config.toml
n_layer = 13
d_model = 384
n_experts = 16
experts_per_token = 2
d_expert = 128
d_shared_expert = 0
activation = "swiglu"
moe_layers = [0, 1, 2, 3, 4, 5, 6, 7, 8, 9, 10, 11, 12]
router_score = "softmax"
normalize_top_k = true
routed_scale = 1.0
balance_loss = 0.00271
balance_bias = false
init_std_router = 0.0108
lr_router = 0.000358
vocab_size = 49374
norm = "rmsnorm"
norm_eps = 1e-05
tie_embeddings = false
optimizer = "muon_variant"
lr = 0.0101
beta1 = 0.95
grad_clip = 1.0
batch_tokens = [32768, 65536, 131072]
seq_len = 256
train_tokens = 368200000
steps = 4996
dataset = "wikipedia_en"
Below are experts of layer 6 (counted from 0) of a mixture-of-experts language model. Rows are named router (the router's row for the expert), gate (a neuron's input weights, with its number), up (a neuron's input weights, with its number) and show model dimensions 256-383. Each number is 128 + 24 x the weight over its row's rms, rounded and kept within 0 to 255. Numbers have three digits each.
Before each expert's rows: a language model's description of what the expert responds to. This comes from a sample of Wikipedia text that the model never trained on.

# expert 13
It responds to: Table cell separators. Pipe separators, opening parentheses before country codes or qualifiers, and commas or semicolons in tables and rosters, as in (JPN), (S-YR), and the | between cells.
router:173099109152140154127137118145145109125161103106132160124108131129139109184097131123145098118121116113171157153143093140154129105137093137144092124128111121141102159145143078135161121150119140122109131143121141116094122118187155131088164054177127123113088081125092114179112099127141105145130127089148082145114125142110124121093132125124154135154127169117156107133098107169101129130103
gate2:117147156114154160123139133086119146104089113089150147093127147146128179167103104138124140114098112122144105143132089098118151135102133130153145134095126169101134118165121150154131110104114156109126150115161095095113157081150108118118146183105098131130110161098101102134107165117163132129124147101124155094138105143150118155111080149142102121109097145171155128128128100129105109134109
up2:147138084106129145193132126162107152110109145102128102124146099123137112105097110097123133113129091081118129130130099095138114107127164130104153149138119074151121120166141157104130113143168130162126131156095138141158124115123123110088118166115101121150112174126141177125122127090110142137131179158112081189110132082170122096147124115140144120124118096108143152138144095098112140142132
gate3:126144145092115149121148128136144137133124116080100167174129155113134135196129162141105103129120122154178133129145115172133170122152172133157103156157130170098066115094120136136093146133143141114155149132153105140077141111151161164162157144071126080131117103191097191117194107158131135127154118093144101094083146129146095149159134129128123123139101146128155098131139139156123125120153
up3:144116159141106145111119161165168139123153081149096175121107158079134095157162148118120132095162132151114091116117132165138166159160132147146130089134119144128115104131160130134149092159136157109130140076118143121162135171133154114154129167116135133122139110151162110146136134149140090167108136073121128177101119197082110100169101202156087136138120152133134167140133131137115114114114

# expert 11
It responds to: Institution and topic nouns. Head nouns after the or a name in news, sports and military text, such as government, team, season, film, Council, Police, battalions.
router:156122141104152131135082056152102088157094158127127117148129095153145156141079156125097127139156130154102183136158155107117166122129092101102120132060139094111066135117122120109124121119096157112143137147123150159124138118151100140156106130132141111133160106110136090138117121122090102135151167099081112126100129165141093070127103158146084125123136129091126134124136077135128066101105
gate0:138157132137151186087160114112137135070084123144156097178158122148146150143145144138137171135153139147148133079135133165112082162106144113159147123138143164151089117131142155119120164092088127128126081141115118163103135105154127125121136098124134111086140099096148155109150152126171136143142124122135143102160133134128105120127110109181119154104113150112178115100120111165123151107124
up0:144135140086163098147146149140145156132161117124134132155151151152106130152124090094116124146167132120114106100096133125129173133111115148127139148125139111143093131105122166087138173087155068108100113150071133101131164122116215137149129159148127176089087133144133097142108108124106153069150143123109152131132124118102119144141151178180082130111108140142123150119137172121131139145127
gate1:094143130097165132073126132101094133113151133135101204115113164124130188125101105135113132117148133130139089165126140133098141120111077141121116115108115103131143098130134142115145083109137191118126164089101139176110146144143133113174123116170141141136096126184127083123146092141118112128137113100136179132150109147132105138140139112118101148141156178161192163140147089114090140134144
up1:092132132127124094128169149127130134168099124128159080106116142124117134100125111147077129084080155145123117103096108134099116101092133113096120144097115158144119122112140149152151108155102112128139167110091169127106134130123127137146160140111138133146116117105135109131087126120077102130096114158144123108168144122143144149088099109125148163158150102140138125129156114108137127093100

# expert 8
It responds to: Table and list delimiters. Line breaks, table pipes, closing parentheses and colons in wiki tables and bulleted lists, such as | , ) |, and newlines before "- ".
router:130092117112125114094176150111109158145140112141085130124125124089163105138138117159108117097113046114130093169139107159147130143158097163119094126160107073121118080102138119156111118134119143154160151160070131108111098160143123164099166131109129094122091134110129151140142144094143133128131089125130146119141126154109129111085124136141138113149109142125112065098123148156120120152104
gate2:134113137106139128140135115130116097140135180138084137115116116148096162120121103092105166140106130116145179118124087112120157143140154096143100128157130094150117112130112136112179086153139184128158127112152149159102135130159131154127107167126175122188133137131106087120076126100106115134186133125124129118080134124138127138140113162149166143123117119137111173149155161142118108160086
up2:104144109133126170140134111133095163136121096128146118117140167123120132143089121122080129150111145092126113112128140116099165162120106117135119128163147083134116111163131107109134090110107160157107091101160151112137112124135115140135137158102094133121116140138156108149168092138145118136148108113131122095146097127133144096121077133146121167133127125130161148100166138119116163105147
gate3:097118121147108127112134141078089120111140127124175125110110145135093169095131124118104122077118115099134104103162113140088173129162146171113133113094121089096103162152151121124139146109123140110136124141144102134087130103103125164146132110124093124149073149089174080110137101144086167093166139110104093140094128107105172154109133122082114122138104066096167167101121127140148118135130
up3:143115149114173118116075164086083145097129169131155149138087147122108133105153120104098148067138105125118102135132123141117126139131133117135100122157136164082145069108093130148136106108112160153110120110088160109134101166122135125163106130121128127103151076095104142147132101129163137137130124127134162106132134124092115135159189122141092135114142141080115151127160126138162114120133

# expert 10
It responds to: Periods and numeric pieces. Sentence-final periods, often joined to word endings (s., ium.), decimal points and digits in stat tables, and joining words like and, with, &.
router:159093116148129142137115175181110119094091107140086104135178132136106128157158104132118123135120119108148091115106143139153156136132158115084106117155162133132110171082115117124167136147142152091082107121122145133101134114111093098147184129114104166136124066171121142131081140108109127146117161108129096159118112135118151117134111158176138110113147149087151121115126145116143164133082
gate2:134083099084116106129101123092107138140117149145121119137115163094167110134107117098157139110167127127137075135111123142136114137139112141136107086159143116165134139106133120106113136155097105131147089114131126122163097110107136138166117137118149113140139113188129107159124136103143168129132153094157080150096137161106158124150131152120091130110101112097140113142125116164088149137117
up2:107115132097107119173142159161135120121105146122145120106088142105132168145126142167104168140100135151061118130146162132158100146122141117128151155123134112149095132150138118134173145091133127134102166102130211171138133103122139117120113158117093124090153114141126075116138153109107087140133155109120109195136089116171141108100139121106149145118117111086129127142154137153080171139161
gate3:220071117139108150106111096116123111138141151122132117147123121116137144147157139117093114139111124068115122110123166162159165092098116159166122120140161134138099152120118101135129137105100153122121134122151121121147096111134153104101106091133116142150137108147139167119170154152159124148165110137111126167107109096125141119116078123108106155114099137170111126113128129079090136106051
up3:057144119132109121152178093135094153113156154123110142125104125133104120125086184125155134183138166114164087147166108116120106163094141111148125165126104137148129099107124089123078147185092100141139140107114131114125135129106117126109128140153086126103110152096123138119094129141126123099110123130121143123130145132117125163122129146104106118092138102141129138132129147122149135092136

# expert 5
It responds to: Separators before list items. Commas, conjunctions and prepositions joined to the next item's first letter in lists and figures, as in oak, t-ulip, silt, s-and, or.
router:120138122141120112123157157109168112109113170118139093130142142181127133094130155116091125129125117110118100079164093076114155158146159098148128164098203155122099084173107122115156115111162094111143134107159139179140165089134112138113179131092140132154155123136099167085149128108106126117120092127116122151108132067078144151103134095171129115102086115122117130123114107155128138152126
gate2:114168127092132146108144173159171155151105132130109146137152123149104146101135134108178122093097149089085135121159148122120187071117173126126163133108113128135144124163137101125122126161132104141153107105161125169146139139154098118166150112128133162163142139127148134139116070129136121174136123146124135103139076133096168150155132145118115119115120105140110102115133145114144132144083
up2:102155127123157100108127169098151121104150146152183140167130094102133155105083147130116088130130123099110153139084135119134136152121114155095148091203100129114100152124114144145054152134130142135124113111089128140075129125112130131148128115099121081101145148192162152100148137127173109104161135077105125152117105135098122097154095126124160161116145156186166129105135158156052132131131
gate3:155124084091178068145107134097124070118133103139130139100119053104120144131133146159162071115141127100115122119128136128101098166143131146120152133128158121080140164120091092091089140112199133161123137127100104138128131115162090158119102085103148163163128150131085145102120159126140144108117135153137088157145118159115134111106170112119110156135122152125105160124092109142160127130115
up3:127137146136119139100141131134114127122122146133138165126157090113147122123125097096136129160127140122161138140124167133099105116134069116140131136121107080138081122115134139158121107159113147121066119117125113121100113101068104148154085104149103121090125151121175086144114113093190114116133121110133115105129124186125153103144113125163130141109131133126161124109103115161074100146116

# expert 3
It responds to: Line breaks, markup, word-internal pieces. Line breaks after headings and table rows, LaTeX symbols like backslash and underscore, and mid-word pieces like orth-on-ormal, mult-is-pecific, sub-species.
router:140164136096114101111128150102116136120147135150097155129130184130069101096130179195117095143150094154101128117141165129123107096147112098118159147122114127093153160152130146159151113150151122118127123142147135129129122116105122129127138093077117113094094175104131159104143133112161135098145149117131131120123124138131117095111143134113152147148126139134145181144136127091116189150132
gate2:149122117146121146112175171173180129125111138124100153141129131170125098097145077116126074139153126133115128147117140140107121080154140123143079108150137139089121153139125136132143130107149147075125175152169103163158103141148151131110144133107137145095145142127099136139123089133129171136176105116144160136143117146092132151100085160132132135110151112149097163174164124120109146106152
up2:111165098159180133107071154140156139100102087133143144107146153123154102132124101156137133132130130091158139110097116164123119128121130153116152137101141093118165139114148145121112141141067107112140141134147103137115107120119094154173111123135078149100120121139133134167150133134147138159168128166105106127161130107176186130092137114136110148080135108116192154140106132144133127137163
gate3:155109154101146128117127118160086109091133154141072093126114183123125151107112134134147083142140159106105147136121150162121119135139131175154126139114123110123140127089151122120129127098100116103131139159132113067135110170154108153119136115101180169119146112104113090117095101121152116086130137178097123136125120117114097132149095132158135096121109102148114173144141085147110170108103
up3:111134137136137106119165102101136148123141137106138153131101157153065140113131171142110130109163056136114113157129119151110089138143154092148099102146111151105129193133081168153145142140129124108124162144131119148161110115131142126145146107112125129116117132102155098115139144108190126143090155148104153135153093157165119101115124127128153132118103164124137100110122081086131114103087

# expert 9
It responds to: Numbers in dates, scores. Digit pieces of years, dates, counts and table values, such as 2-023, 1-992, 30 May, 19,137 votes.
router:099115150145102106151160091097130090122141146084098135125075119103138161089115115097103160114109142127112123100136123113125109133085165120147092154116117139127127136144096081163079091071130133126175174099111128126158149159136117134093104127138132107128100148190127101090095164166131119140124152117117084185152132119129158101163125118141110107140142132154107087114128109081130113132147
gate2:093167148123124148143098130095124136121133176096146136138147120131133165126134146105090135134152100158125106140144089125152123148112160096130103137091124136098119140122121089146117121121139145115089152129109138129149158127140133144120134097108152141103130159157127147161163130134136136164159109099097135166163122144160099102145123125107080112124168190145157142107129165143134129073123
up2:102143152136124133123154119142079127119122104145144127139127117154128122126124182140136137109089137137143100114138119136129078134155170144104089143123135137110155120120154111115150098127117082123085099102127133110073122085114165185115113089089150151149095146122106131116131163112119124105158096090119186159132140135143075124167133111128124107124145106115078136141100123143129137127142
gate3:106149144134177146125118119126159145090132084126141092075127121154075127099144138150084135098128170174135111154110124081086123084142125144110119161151110124118135112140127154102151131088130142108102174117132112113103103118152132126136090119114146112131103117160103111143130142125129120145139151125113108117137122102147103102129190112164132157105108087139139093113124104071159129140120
up3:160119142131101108169152141103132104103100126136089142125110114166075172135137158155175127144110151126136130128133156160113133144094160134115095189178091116101119141150127133145116168115122081137120133110180117125103090138140118101164120124124110176125117120127117173142096105100108108184093148137130149133119147115077133098088122159099127105098150101134123142095117134132115140089123

# expert 7
It responds to: Articles and infobox labels. Determiners and prepositions fused with the, such as in the, of the, The, its, plus infobox field labels like Previous posts, Current leadership.
router:080148083105135126145133177095117090081139177122135096145089083086124165166149169106099146132109155116162111130106105157103119128139142153099151106126114115122187105126120126113133155121126127123126172081124136115143126126103148111126095147088163143092116172159113100170104104099163152137106141115128162155120109091135117171155088162152107127138135077167137133104132111092140125130150
gate0:116126127116097140136121131111091120094121080137107133166100090116103129133109136146119149140125129067138127131171119149128144117128151159135148144117118119123091145125141118109135139120148194121126130137107087135168098180119147169117138132115116156126167118156112119083097105114169133129143148103126135139078104125140106153114124162109125157167100119077136136124118133100085152123124
up0:094148134121074156092137111103114122135110116152156141133127195085166121150150077099115161086115157158138117123127130161147147163108112177121159132145074129094148088122136154095121126140076106166123147146111128145126179106159106103139129150114189122116136130163144147153122157122146132167123126141152086138203130122100163083121114119127105129133129111199077104108112131119132107106131
gate1:147089157151115123161145170104173164171081163138101155094103104122089176115124132142143155124114149095151169117106163158120118125062144137131135108134149132124120121083095164123119156103106141130141122085137100151121126136083142100119143140119134137084087160165181132179126173137120105102107126117148135141075103142139117102129089121142162131159122119122097128135119161159080159140147
up1:145070121108137122152110136137146080137147123152121127127119115142127115153124082168140115164099136111140120142108135157068115148153120099133119140095109156120152165165141130167122128120183125126135168122107150094133131100165149135081110114105116175150128147128136142140107144123127131114116136133110121097091144138116139086086158067121160102135145085170146126139117173166111111112134

# expert 15
It responds to: Capitalized name starts. First capital letter or piece of names and titles at line or cell starts or after the, such as A Certain, Ma-alai, La sfinge, De-uel.
router:172165152092112128160158109131141169148099144137171130112119125132096127132138178148085119124116061132118099120129102120112147115080106163111151131143095157135151156128176162163098143147116160137107095124158149136091127155103111112098123129124103120148122153127097115148161141127129119092127143130088117097155159137135088101113144124091130120074108104101120164136111135151132187112145
gate0:113143141134071127130132103096081117188117120117095130141154100146097143115142122127094158141182140114099126163122134121131162126155089110163126138135077103096143130115169126115154142143139138149138108130124105101113143153118149165173058101127147107111124102176139159109129119128094129124140133122124149111151124160089171099131130133111137169132108145136166109113176124111193084112150
up0:143083128096141115120137103121140172164106172127134148158160122149113129107127126125135123093161134124115147136135174105166138113122098162125097153122115121151097154128126101155088080124135134133185152099084133110137098136132166121093167118154152131129110126104093127132136115104114161126131142140140142139141137155138166186135108117127137125124159134093123103080106147115108119138155
gate1:116147154130112139079170075141123113135099140096106092145117113133141146184141129156103134141139121136108133132127121113145139099154137113076076144140108142128106150162106130131127140123124137132134111139150139135113094077110129094085124087098127129141110178136126115148138122137138150127168146144116108147110134116126127125089124176139162132121135123096116141093137160129143112136077
up1:124143123128114115138124178100126127146142097123132127139157135134107114132148130156148152114086149135138127130090127159132075160138076126165082122084171082039127147114143148113154111157138133147138142091180080138119109111137119117120186086152129134107117130090135141160103124127135137105141122093152133132136148152118158105127128164162157126118135134147147153139118175126120108145119

# expert 12
It responds to: Name-ending pieces. Final pieces of proper names for people and places, such as -ley, -son, -ville, -ini, Son-ora, Nannapan-eni.
router:144115108167137152123123092158136176133135135115167158127151129098090124092124061091174134137143164107123132171111134161124087160100155088148094109130116089117136087147110088146121152130082121140132119132122101118171127118126151143164117120152134124136187156184163114136130116142117127094152149177141110116091085157166121158149138154085135124129137111115142118140144121100133077086113
gate0:158117119128142150117143192178126134100106101131124142137129134122102146148135095110148127097118104144158157087117154110155130120169105129139107096149153124127157153155120147114122089127096144131114117124105093104129118099150124147147159126138117115123098110137140096118147139089114163132111111096129202124158164132171135117086145106141112145133120137131118107108121136120146127135146
up0:145147139142144127121093144138154136110123115118082177135116121163106132095110096139180131147129176134118136154152106161193071171128112147108181148102161100143160157106137170086115141121134120119172121122130144130158155125157131122133098149108171111122134117169096127146094161143131093116138089115126106137136149125149106142141143098122157149147125160109158124121130138116123117142176
gate1:175134089100190167117112154115092153088130124108127173120143140119152133135127092183125192134134118130124137104129143180125149139139123128137101148145100128135107061151153114083146127103103115075155103084117108133093149137087111155140126150190108104152108146114106156154139131122121099135157123138143161160113094130149139161126137156156113137145184166100164141054122123153072161153104
up1:103103162112169204118129126134101136145138135104147141128118120159097112139162096095058103123097118115139137098145109155084179080169099114128135109124122115100093172148155096153144134136118095134143110166136099163141100149129140125158119136131129117146129122113155140131135123149136124157122104124111088115117187136140108068126168136129132112082102106161096163165132131160098154134164

# expert 1
It responds to: Foreign name fragments. Word pieces inside unfamiliar, often non-English proper names, especially with diacritics or rare letters, such as Nó-b-rega, İ-l-han, Rad-l.
router:168118141144135118124121117127120132177133110129160168115171151117131147110085131091129137147120120119125169136108147111105126113106145166116157143167155145119161154119160102139128125148151150108095126153138109119104146122150132136105091115162109139171130100102171161111167110146125138168191109151145143091141106150126124150099158099086124140150124135124108137150146163140079158140122
gate0:141121096128138149121159148130177130138162110124121133095137136144172124125135162132102092153165117141153161159128174092152100118153114116131114121135131156120126175103069121098160126140116117133135109125115154175177131095108080146121132134096118084133111094138123111095154127161136149114135134153127092151104104106148212139098172119150116102152151156137119148174114083112153119140110
up0:144141122083141176060182126143124109129105110118108108155104138131140109132111111134092118110099117097127145121090143102152107106077089110065134131118125130106129150126104125102110148121098170147168122164124119123152166140132130104096153102136139159117137129114140132086125123140145152091157096111108125116121129092124108114117116133111081142144142138177150145144121128144137116149108
gate1:141122124068108129147154096139114105077151146081141124101098147136091167128112152123139113116143105128089158101137145133075136159148180187136180111134114121110124148116155121101133132144129106139130151105090158152110119129134123147085124118128127156145138126130157117109158104093126131146160150114095114139131132156143113083132150156149126118134151154141120144099140156118116125138125
up1:160118074095100154150107109144099105124141153150134141137114117161135190108143112143104149124068126124197187128101072128119110130112110140087152165135112141116104132143114173142126115086153156156127142145159189113123102124134129122151158162109134117102136123094141140119119124112123105106102104118162123157128102118118152133122185129171133129148083125135071096107108129111176091119160

# expert 2
It responds to: Word-stem continuations. Word stems and suffixes in ordinary prose, such as al-ight, dist-ort-ion, relax-ed, disturb-ing, plus common nouns like water, force, support.
router:096116100117094130110086126158173119118110139133090125118138105131111127089171144104153129135138163136101112142124150101101132138147097118156144126151110169181112076120152145101111080105137086165147094104135152125162091138161106095178104167129128143124185158108153110128120114120143133117121140153076157116129141114138101136131119118102126157151145121172132097155183131144131134118150
gate0:105135113147106133167135129097141171146137142109118075157162127122161126116139190104160163133131144105138130133141150109134149172136105123130119127130125126122118121129128116105119154137124114167163148144101120114122095122165107126139084126092142133145127171133169118157116115124126204132100163142120189171115173122074105132149140118166133095132136077102163114129201114115106182133115
up0:105106113133119118085138140139136089186136132154154139134087109122066143123140106085158177106141139151095112123163117162156129143113124140144162080114163102145142156115113101149102136137120135111130095103100131144152124094134167164156118102106078159106146115166134132156146138151083093117149155088077084100149130175131136153137103139105136112140149141110143107076136142155088108107140
gate1:140144116124124153135139134127134154122092124124122131150146127100124142094159146146142139161116064139096091095119170134117138141123122124172167156060110114137148111132098079152130116094132137129117114142121163137085124114143121127125105158142111146120135143128124124109156109094146146108153131169108112078128121134121129127107134120084155105125127097166136101096151105137162132125059
up1:109129166155115171108149129133133112164076079132155132087131158133113097142102081129146142114073151136137116163130135125145128142106155154106111157136114158096188156113118119165100110107105130084129092120139133129101137121176129136131148101157108120130172132126129112150109124161124150142133068136134155135113129086141097147117135145159154137095141118156131117117107118172092150150156

# expert 4
It responds to: Titles and section breaks. Capitalized words and word pieces inside song, book and episode titles (Your, Life, P-urp-ose), and paragraph breaks before == headings.
router:082135104096141116104133104115077137189160114131141101121128145112196114157122114150156154117110130151113115126136124169095138130153138100185105135125160144116136143095148141195174128157119144152144137124097073130113093161141128113149139116121125116153101089129139121153113155149134147155152144145128119098148152143133148146134102133147126128151162115148069155110114121170155133170136
gate2:122133165137116157080150118148142094121128139111073116134102153137149147153130085124165085118139096153121154154139103135141138144130159143112128146065124145126119159134147135176154121125102134135144133164131075173115111133117132119155160118174118139155138115151192163101133122120136117119185105126098113116130104181178127163099137104129127139164124118126166094159126143116127111112151
up2:131107128140145139110150107135081097113145144117083120149168101097132132147158120125159123119112152139150145155101136141184122122138125105089138117126113174076135170157177136116147128116096101172116139119161135135118114115120105169149139153138130112138126112111175108140143106096140098142185155140098104113134130091118077108152148127162156168093118117182103171125114131081145121142142
gate3:127156141084142109144081163138116142167100141132158104157088114136142130134119121130124138117088108122108210157113137143125162132184139097127150154083131186153148101087112118148160120144088112143140144138147110119126162158136127127175119135101101108100075124114156163145140158108115122136142093143118136135158132131130100128139112121128124151110146125108111131089143143125163124118151
up3:116073155167103141101096100103104129114133121176091129152144112101181143090147085143137138151130106147115142137093135173164094103107122123136122164162149124095117184153181123136146121132114155125129130088126108134130137131121138140132152093129132124125079175098115162135089166153127147137116138171133149153117151129129072168092082133146118107100090148137089166159134139136152165117099

# expert 14
It responds to: Pronouns and clause links. Pronouns and clause connectors in narrative or quoted prose, such as that, it, he, they, which, but, after, often starting a new clause.
router:125157144152130127125127161145110151127129147140137120100127143160110117116132118144154121143135114139147189119116095123160162145109114109136145115122115103129071136097122150101128107105145084138167128155122120111121159135145104168122103158157108128136095106090107107156152163134131148131114093149161140143156153139090141110141153100102156119123151099115149146167137153118139123123097
gate0:091141147142090137104154133118109141102150123136158132144137103103144129109085154115139130149099140151142145079104106098128116112077138148140137141135152139106120132180114150139133135161129117092134137113107107172103125136153146149117124090144117101098110144105132091124108112125167172124126108101181101144114071104112116144126155136128129164131124095098142141104140132120147072139151
up0:111137142121133146109123154104104093080116165080126124126123090108132131139135146172147120124151112109129062151164140122096143096104133115126160137099139121139112126167120115113130117111167078149145098126131105131127100127161105115088158122132113125133129153152124140140113111133128156111109119116155090134131124148073112136167119119117136077036097099136162127172095119125090147107124
gate1:075132128187140123141115131121137118114148141151121097152178124134154153094133132135111118124126128137108142165100117178109114127109134111140140117113109116129111125141129160110128110127129113149127115115113109112142156162100117101169085136120123152089105160127158129141131083162129122137081141138160128130113132115123141159119130127108157126081126119125156137138095152079129135130162
up1:174110138152141122167128155099148114129109130159146156165118160130141117095123142134160120151135130118109185158103109112128179096146122093149122119159115096165101095143165126147094102074106090164099112093137099132119126140168110099121135109155116123113126089097094135176141164117126131140160137130111161120131120162122145121147156117113139118179137101158116113174101124139112139107129

# expert 6
It responds to: Personal name starts. First names and opening pieces of people's names in rosters, tables and prose, such as John, George, Tom, R-ick, S-ultan.
router:083159144149108131140117099142124103122123107126093134158118142153131107166176132174157156082119147127126117123131209086149105125147145163120132125137168161168136132134112133065099167139121160117098115140130111115127127116079169107113161144103147119136112132096103125107144122100090151125148128120153150135129101112139132122135121143149114138084128143089162136143107156126144169084152
gate0:110186130136143136151109120150117098132119175068132148114167117134134143109119127121143119088105113080124139118141112123106139156145133108128144127116129114144115123101139079085134109118130115138139129150105103191132145194121149140132153114132085123115128114095157125148115108102113126126175130102095138118107138096137130134106111126125100160094105160121114084117116176124081117114152
up0:111140102140164128106143116111079174128114100108108109160107129150118160107105116129148122138131142124106113113112173088088156158167127127120178115112086111123168130123119132118135135109176131103144109096036109112129095121103101115122116127166149149135094152145135125114125132115111119085109151151102170099131121111106134135087131145156128162084112139125103112153114126169155131118108
gate1:082121116117093151140116132113112128137107108141120117136091108102115113137115147100153170120134091184093089095113165163099146113146131115133148097168155150122072168114107124110144084098180126122155139162102149112152152090127117149156094102092120141127109149152125080115105139097127138107149118136100160147107102090172094086117160134154188079083191128148145109117136133132139093156183
up1:130112100084128159149122135097144142106138150137117123120078153120113120152116098110150153157132092113128141109157121161134136108110122150091134133120143132172105143105170110118125158153118105116139132169102134092082114137113082098095164129124156133143141123127116114111124154122127071105117140058156163174118111106127077116085151164174143136142166056095116084143108126073115122093114

# expert 0
It responds to: Copulas and main verbs. Finite verbs after a subject in biographical prose, chiefly was, is, were, was declared, began, plus some year digits.
router:132124200122162164122124109126116128101127072123117147155144104135193117173129078126160122117135144117116128101134098167163086107139103168113139148128095114121151153126111133094120125116122122144119160163136144130168103088116140140177108119127141123090120131108131165139105124165145104104103094125109107142126149155141133136147167076162149163134128161103129103086123141103137081133128
gate0:135124098100152147137143131093111174121112162154122173090157127102109144157143093104139109108134098148151162125170174132168186135129115126127130140140098116121131146152158124151135137136130109091140128146096112111161089135152126111108145089116127129118098179174143129140127087129123125149099110151163159141134143149111117136165132135099177121131130174113088130123115159105144114084146
up0:125119184102157151137109126117147124081159149120110162136156105138154149116154137126084136118132134130132088144112139123182109136108097158144106111151136139125139125175103137094164087112167140092103095156100135107158106130149123126151096174132149151095139155163077136117114075135151117130084118086130162091079144137130146117120108142159105135152137115131139117101134111111110149110148
gate1:108152108107099133164141131126085134116092102114131131116144124124102133156128143130160121137075117103100106173159090141116122094133131145109107107141117114135115132125146122144125131147160098128124151098107124134129175156112152125109187088167128140093109173164100117133169131116132111131100126086095120147131167170134127102141118131158106073122136089128173090138128106143118144118166
up1:122129117089089129141127146119130144146121123149141101104125152064130139107108063097098080081088149134114121131128159157118112106169152127114118118145152046129163092143095157137127136119114156101115135129133149115124129147139154128158188095103117138134153124096105150123103139124159107117154149175148096135156082107132111157142105135132107094157149151125131140122140108123136114147109